Weights of a small mixture-of-experts language model, trained from scratch on English Wikipedia: 64 experts in each of 14 layers.
Below are experts of layer 5 (counted from 0) of a mixture-of-experts language model. Rows are named router (the router's row for the expert), gate (a neuron's input weights, with its number), up (a neuron's input weights, with its number) and show model dimensions 0-223. Each number is 50 + 12 x the weight over its row's rms, rounded and kept within 0 to 99.
Before each expert's rows: a language model's description of what the expert responds to. This comes from a sample of Wikipedia text that the model never trained on.

# expert 7
It responds to: Periods and decimals
router:56 47 47 39 37 53 35 38 37 63 63 41 78 34 39 67 46 39 69 28 23 59 47 58 42 50 40 45 62 45 53 61 54 44 74 42 46 37 35 58 66 50 68 44 68 74 50 61 58 51 40 34 59 35 55 59 48 53 53 47 58 25 47 57 36 47 49 55 63 51 40 61 45 53 40 59 28 40 37 31 38 35 42 58 53 48 43 52 61 66 37 45 33 46 37 79 45 43 42 51 52 58 56 69 30 38 55 58 46 53 52 64 37 50 57 48 44 62 27 49 32 37 62 38 39 45 57 38 61 56 31 61 51 44 64 41 58 38 31 64 38 59 61 51 28 44 45 53 55 65 42 63 58 41 62 54 66 45 43 29 62 57 54 65 42 52 70 55 39 72 43 43 57 51 48 60 47 29 62 70 57 66 41 44 71 57 68 73 31 32 51 42 64 21 60 66 38 30 72 28 66 60 56 49 71 50 39 64 52 52 52 40 62 59 37 61 68 49 63 57 55 51 57 44
gate1:56 37 50 58 41 52 54 43 39 49 46 63 44 67 43 42 50 48 36 47 63 43 55 43 40 78 62 68 77 61 54 50 54 46 29 64 44 44 33 51 28 68 58 41 68 50 61 56 57 62 44 32 59 56 56 61 70 52 61 54 82 53 32 43 53 65 53 51 52 34 53 66 33 50 29 49 52 40 71 46 27 45 59 42 44 39 66 36 33 53 29 50 44 70 62 40 45 43 56 52 39 65 45 42 53 60 60 39 44 48 43 42 53 42 54 37 50 49 61 33 38 55 40 73 32 55 42 44 44 59 53 42 30 40 25 39 63 58 48 58 46 60 52 27 49 47 64 53 62 66 51 52 58 50 31 59 19 68 54 64 49 55 39 68 57 56 64 41 41 49 48 40 53 58 56 63 57 37 34 37 53 69 37 60 18 63 46 48 70 60 53 45 59 48 24 39 73 44 57 49 47 56 56 65 61 33 59 20 46 62 54 47 44 43 58 29 53 59 30 51 47 62 58 14
up1:53 37 55 24 37 49 51 44 27 59 42 73 35 63 43 45 66 47 37 58 70 39 60 46 64 72 49 67 60 58 54 55 44 31 40 53 49 53 27 67 48 61 42 40 66 46 61 72 56 52 46 39 54 55 50 58 58 30 44 64 92 50 44 61 56 64 60 46 47 38 52 62 63 56 51 45 64 45 33 67 31 54 37 31 26 49 40 34 31 45 44 58 40 64 63 51 57 39 37 49 54 68 40 42 38 27 58 44 54 51 45 56 56 40 57 51 56 46 50 19 56 54 45 54 40 52 50 34 52 51 40 56 41 43 29 35 51 70 56 57 42 57 52 30 48 52 51 52 39 49 63 56 35 32 40 66 37 78 66 57 37 53 35 63 50 47 65 54 51 37 56 28 75 50 47 42 69 35 50 43 50 64 43 57 40 62 46 60 68 40 51 40 51 36 46 31 56 31 54 57 68 54 62 68 55 49 48 10 50 62 64 62 53 51 63 44 64 39 38 61 33 38 68 50
gate2:47 73 41 41 72 49 66 40 45 47 51 50 70 70 38 57 59 34 60 29 50 28 43 62 42 60 63 67 52 68 50 46 36 58 63 65 46 67 59 54 55 67 48 55 47 38 51 61 36 57 47 40 55 47 78 50 47 39 32 45 44 45 40 71 56 49 42 38 51 58 39 52 24 26 62 46 21 33 37 54 40 43 50 66 78 57 71 58 65 46 33 48 54 55 48 32 34 64 48 52 47 53 55 44 38 79 68 52 50 64 46 51 53 52 34 45 57 40 56 45 38 51 38 47 52 51 51 35 57 59 60 42 55 36 40 61 49 50 47 54 50 54 49 60 57 52 71 52 48 60 54 54 57 42 52 45 47 46 40 55 36 56 49 53 49 31 35 57 49 61 41 32 74 24 57 65 47 36 49 45 55 31 29 42 62 49 70 58 44 55 64 42 64 26 24 63 60 41 48 48 65 59 49 75 38 58 50 39 50 46 37 54 43 66 66 00 46 51 37 41 41 49 50 71
up2:38 69 52 53 54 47 55 49 49 81 20 20 39 41 33 54 50 49 43 29 49 49 56 52 45 54 39 41 50 55 34 54 47 57 65 54 58 50 82 58 41 44 47 33 65 62 64 55 58 45 59 72 54 45 35 59 42 81 64 59 53 54 52 44 47 43 50 45 61 70 63 48 57 71 81 46 35 59 53 50 46 31 24 55 39 48 41 26 30 34 56 46 62 33 37 42 51 55 58 50 37 49 54 50 50 37 38 43 59 45 70 59 47 77 54 45 56 35 34 53 37 52 38 38 49 60 56 46 45 48 66 50 30 48 47 55 45 44 40 67 38 63 54 53 49 47 45 56 51 46 51 54 39 42 37 58 41 80 60 50 37 59 49 49 62 48 40 27 52 52 42 48 39 60 66 61 54 27 49 38 54 74 52 63 45 47 43 22 51 46 58 55 51 19 74 36 60 41 55 42 42 50 49 46 59 46 56 42 63 75 45 67 52 59 21 78 56 42 60 62 62 62 53 26
gate3:71 46 70 49 75 34 34 45 54 57 64 63 38 51 54 57 55 50 52 58 69 58 74 48 45 38 62 62 46 43 61 76 58 42 50 46 43 57 40 62 50 51 49 85 52 58 51 57 65 40 64 81 47 14 69 59 17 43 54 54 45 46 54 19 39 25 38 45 48 39 70 59 48 35 37 43 58 55 67 59 55 34 46 67 33 46 63 59 60 48 35 55 25 42 57 54 42 43 55 56 50 52 35 48 40 41 52 45 53 39 50 59 57 27 36 51 39 51 49 53 51 35 38 58 53 74 35 51 45 54 37 46 59 46 51 35 31 30 53 57 43 57 66 49 46 42 68 60 52 35 43 48 43 59 42 55 30 42 48 39 62 38 59 50 56 65 60 58 38 60 53 56 67 33 78 41 28 32 40 60 50 52 46 62 51 46 41 37 69 66 57 28 55 58 54 40 61 38 55 46 56 38 39 53 35 46 45 60 32 69 61 35 72 36 45 48 65 60 36 69 55 57 44 50
up3:17 36 48 32 46 35 61 47 70 67 50 33 48 47 34 33 49 34 51 30 45 42 22 34 56 92 42 40 54 42 34 36 50 52 56 79 51 47 55 58 39 43 47 48 42 41 54 35 46 40 43 36 54 53 54 45 86 60 60 60 50 31 56 59 68 64 50 64 47 47 40 41 47 40 58 37 50 58 41 30 48 47 43 36 73 35 53 38 47 33 59 67 62 59 63 54 60 54 56 34 34 59 42 47 52 64 45 57 22 61 69 55 43 74 62 56 56 52 64 46 52 70 49 41 40 42 46 60 57 26 37 51 43 47 58 60 66 58 49 48 49 47 44 44 40 60 30 49 64 70 44 65 39 48 37 49 72 54 61 64 40 47 38 41 46 42 58 53 61 66 34 50 57 64 51 32 57 73 54 44 43 35 47 34 59 50 45 54 26 47 42 62 56 43 34 60 33 46 41 36 63 56 49 45 43 60 46 54 79 50 48 69 65 59 71 63 66 58 58 46 47 66 62 39
gate4:56 43 55 47 62 42 42 68 38 34 56 41 47 62 55 50 33 55 43 45 41 49 34 71 73 35 44 47 56 41 49 37 31 19 61 37 48 46 28 41 56 39 56 75 50 50 52 34 57 67 66 40 58 53 37 34 52 33 56 45 41 42 53 48 59 37 76 66 59 45 37 35 49 54 69 32 33 41 59 53 65 61 34 57 34 54 40 44 51 36 64 50 56 53 58 41 65 49 43 54 38 61 45 44 53 37 29 62 49 50 31 75 38 62 52 40 33 59 38 53 51 49 46 47 49 61 56 45 29 32 63 48 39 78 58 49 70 44 39 35 48 68 58 36 44 64 66 23 69 58 57 57 13 55 46 55 54 59 44 69 55 49 43 52 47 48 52 52 53 53 57 36 56 53 57 44 42 52 62 51 36 62 51 53 82 57 73 66 63 53 58 35 59 53 53 60 71 46 52 55 75 49 45 17 53 52 51 61 36 28 48 40 44 58 51 69 34 55 47 51 26 72 46 60
up4:66 15 68 43 25 38 46 39 42 58 53 29 60 42 42 56 58 54 55 45 27 47 65 34 53 69 54 33 59 61 60 39 60 52 56 46 51 43 22 64 55 51 32 54 46 65 29 41 36 48 53 58 56 55 64 38 68 34 68 44 27 46 49 60 49 66 46 45 40 53 73 41 40 70 52 39 47 60 66 41 68 59 42 38 44 59 33 14 41 51 51 46 54 26 43 41 30 49 44 32 39 66 62 39 38 51 36 45 49 52 60 74 57 49 86 49 55 58 42 50 62 52 39 56 46 62 47 59 66 42 68 31 55 59 50 58 67 43 43 63 45 50 69 50 58 55 60 76 49 51 45 54 45 58 53 32 70 57 26 55 43 42 34 60 51 69 47 59 35 55 62 50 44 48 60 51 46 57 36 48 54 45 63 74 33 56 68 66 58 56 74 69 59 51 51 54 67 39 35 56 66 44 48 31 39 51 57 51 48 59 52 53 40 40 52 40 52 55 24 48 62 38 41 64
gate5:46 54 66 47 42 73 44 52 42 54 64 57 42 31 44 55 35 44 57 33 44 50 55 63 42 76 34 56 58 39 53 60 55 67 61 48 29 34 53 43 50 69 49 51 52 59 48 47 48 55 57 33 46 40 65 42 32 61 46 50 67 34 60 30 56 49 48 44 58 66 69 43 57 56 55 42 54 59 29 61 58 34 39 67 49 60 64 70 34 50 60 61 32 70 43 66 64 43 40 44 43 39 63 75 50 25 58 40 52 42 51 38 42 52 59 28 55 44 42 57 59 55 60 57 43 52 41 47 47 49 44 43 80 47 65 50 53 47 50 48 53 47 41 16 56 58 49 70 55 39 39 48 49 59 51 65 17 53 24 42 60 64 47 59 43 56 56 43 22 56 34 12 59 80 59 49 43 37 25 76 61 29 51 49 45 45 39 33 58 48 57 65 63 37 58 59 45 36 61 45 44 74 58 49 56 65 59 35 38 71 36 39 47 44 35 66 50 51 46 61 56 57 61 45
up5:40 57 59 49 41 39 33 49 43 33 75 54 29 37 49 48 47 39 55 42 33 50 44 40 52 49 35 64 63 55 44 62 57 52 63 48 34 41 53 43 57 60 56 40 59 40 50 61 45 59 52 41 43 62 65 67 39 49 62 62 53 37 53 52 25 55 29 33 58 57 76 48 39 69 66 34 51 41 41 57 42 45 35 67 32 74 60 41 71 53 62 68 57 59 46 65 46 44 43 43 50 25 56 48 54 21 56 44 45 49 56 47 51 45 64 30 53 36 58 71 63 52 59 58 67 44 52 34 65 52 54 48 65 54 65 50 58 55 34 50 42 47 33 25 49 50 40 40 75 39 46 48 60 70 55 49 43 54 26 61 58 60 51 44 55 56 57 35 13 35 31 38 57 71 52 43 55 31 24 75 49 41 53 56 46 66 47 30 64 33 58 69 56 32 54 57 56 45 65 48 52 77 51 55 57 52 50 50 25 42 53 62 42 33 47 66 70 62 57 41 44 72 41 69
gate6:67 68 62 25 36 46 54 51 43 36 66 33 60 58 30 40 49 69 60 43 46 73 30 68 50 36 40 53 41 51 43 50 21 41 61 55 53 65 65 50 61 61 48 56 52 45 63 42 50 59 62 54 45 61 45 60 50 51 32 63 50 18 48 72 48 53 49 53 47 38 52 62 48 47 56 44 47 63 27 77 48 30 54 72 64 48 33 43 35 29 60 48 31 53 52 43 49 67 53 44 47 38 36 61 45 37 61 43 62 65 39 45 40 66 48 59 65 59 62 42 62 56 66 16 48 60 35 46 43 26 58 39 46 56 41 51 30 58 69 44 46 61 69 41 26 58 66 50 49 61 31 42 28 49 64 40 61 61 57 39 45 57 35 59 45 43 38 63 45 55 31 65 66 65 73 72 37 71 45 65 55 46 42 40 58 36 39 43 47 40 51 47 35 32 50 42 30 42 46 50 43 43 51 54 53 52 71 31 66 43 59 54 39 58 68 33 44 53 49 50 66 54 53 67
up6:51 70 55 44 43 51 40 50 49 44 44 39 65 31 47 59 68 58 51 59 62 65 48 42 67 58 45 77 37 48 65 47 26 33 50 50 57 63 76 43 54 46 51 63 44 30 55 55 55 55 59 41 40 56 51 58 57 62 29 52 69 47 51 54 53 42 49 48 43 29 54 61 32 36 84 58 29 72 44 62 32 54 46 50 45 44 24 59 36 54 58 44 31 65 66 35 32 44 33 46 51 59 34 47 48 51 56 57 65 52 41 51 32 27 50 56 69 45 69 71 48 66 68 54 63 41 50 55 34 26 39 58 54 69 51 48 34 51 64 65 40 52 37 30 52 64 73 42 39 58 44 54 58 45 54 68 50 28 53 22 56 63 32 45 42 19 38 63 56 53 60 47 64 54 64 48 51 31 40 59 50 37 35 55 57 48 53 35 49 42 60 40 42 14 64 47 36 47 45 64 31 66 41 47 66 58 44 50 60 49 61 58 27 68 46 57 54 62 59 54 44 56 49 45
gate7:61 53 60 42 40 75 50 51 51 56 32 51 57 59 54 47 59 70 55 62 54 47 30 53 28 47 55 58 42 31 53 59 55 65 36 58 52 39 59 30 64 51 47 39 43 34 54 34 27 66 63 40 46 40 53 45 67 50 55 53 62 36 43 42 53 36 45 74 50 57 32 59 41 27 38 43 42 66 52 63 39 62 67 51 41 23 46 62 58 38 34 43 34 57 59 33 52 43 55 29 37 50 37 30 58 75 66 47 67 43 31 57 44 57 57 63 52 52 59 54 48 52 43 39 47 48 69 63 33 55 63 68 42 45 69 34 41 43 61 38 40 52 50 58 67 56 65 86 58 31 48 51 43 48 43 38 50 42 68 57 31 62 60 83 62 65 18 58 57 33 56 55 37 67 71 34 50 69 50 71 55 61 49 46 44 42 56 61 56 52 48 53 23 32 30 49 61 52 38 58 40 45 37 52 51 38 54 34 48 49 39 44 39 50 59 45 49 31 69 72 44 52 51 55
up7:70 35 60 49 34 75 53 63 56 65 35 44 55 50 43 52 50 57 58 61 70 40 31 42 10 49 61 47 51 39 50 58 57 58 48 58 38 36 50 32 40 50 48 16 46 33 49 30 49 68 52 54 35 44 76 41 59 40 48 51 61 57 49 42 54 54 41 75 45 57 36 47 46 33 42 42 59 71 54 60 30 46 75 32 39 22 52 70 61 52 42 26 31 60 61 42 48 35 50 44 38 42 49 46 49 57 53 58 62 52 43 58 54 52 49 72 51 53 67 63 51 53 48 35 42 46 68 57 53 52 53 52 53 47 66 43 45 64 53 49 20 53 51 61 54 61 63 88 53 51 50 62 50 46 55 45 59 38 49 46 48 69 58 81 67 68 27 36 67 45 51 60 44 59 57 44 63 66 61 72 37 54 51 56 42 39 36 37 52 55 44 66 30 47 32 32 59 49 26 52 41 38 40 66 53 48 64 26 49 61 57 55 42 49 49 57 44 31 55 45 59 53 66 49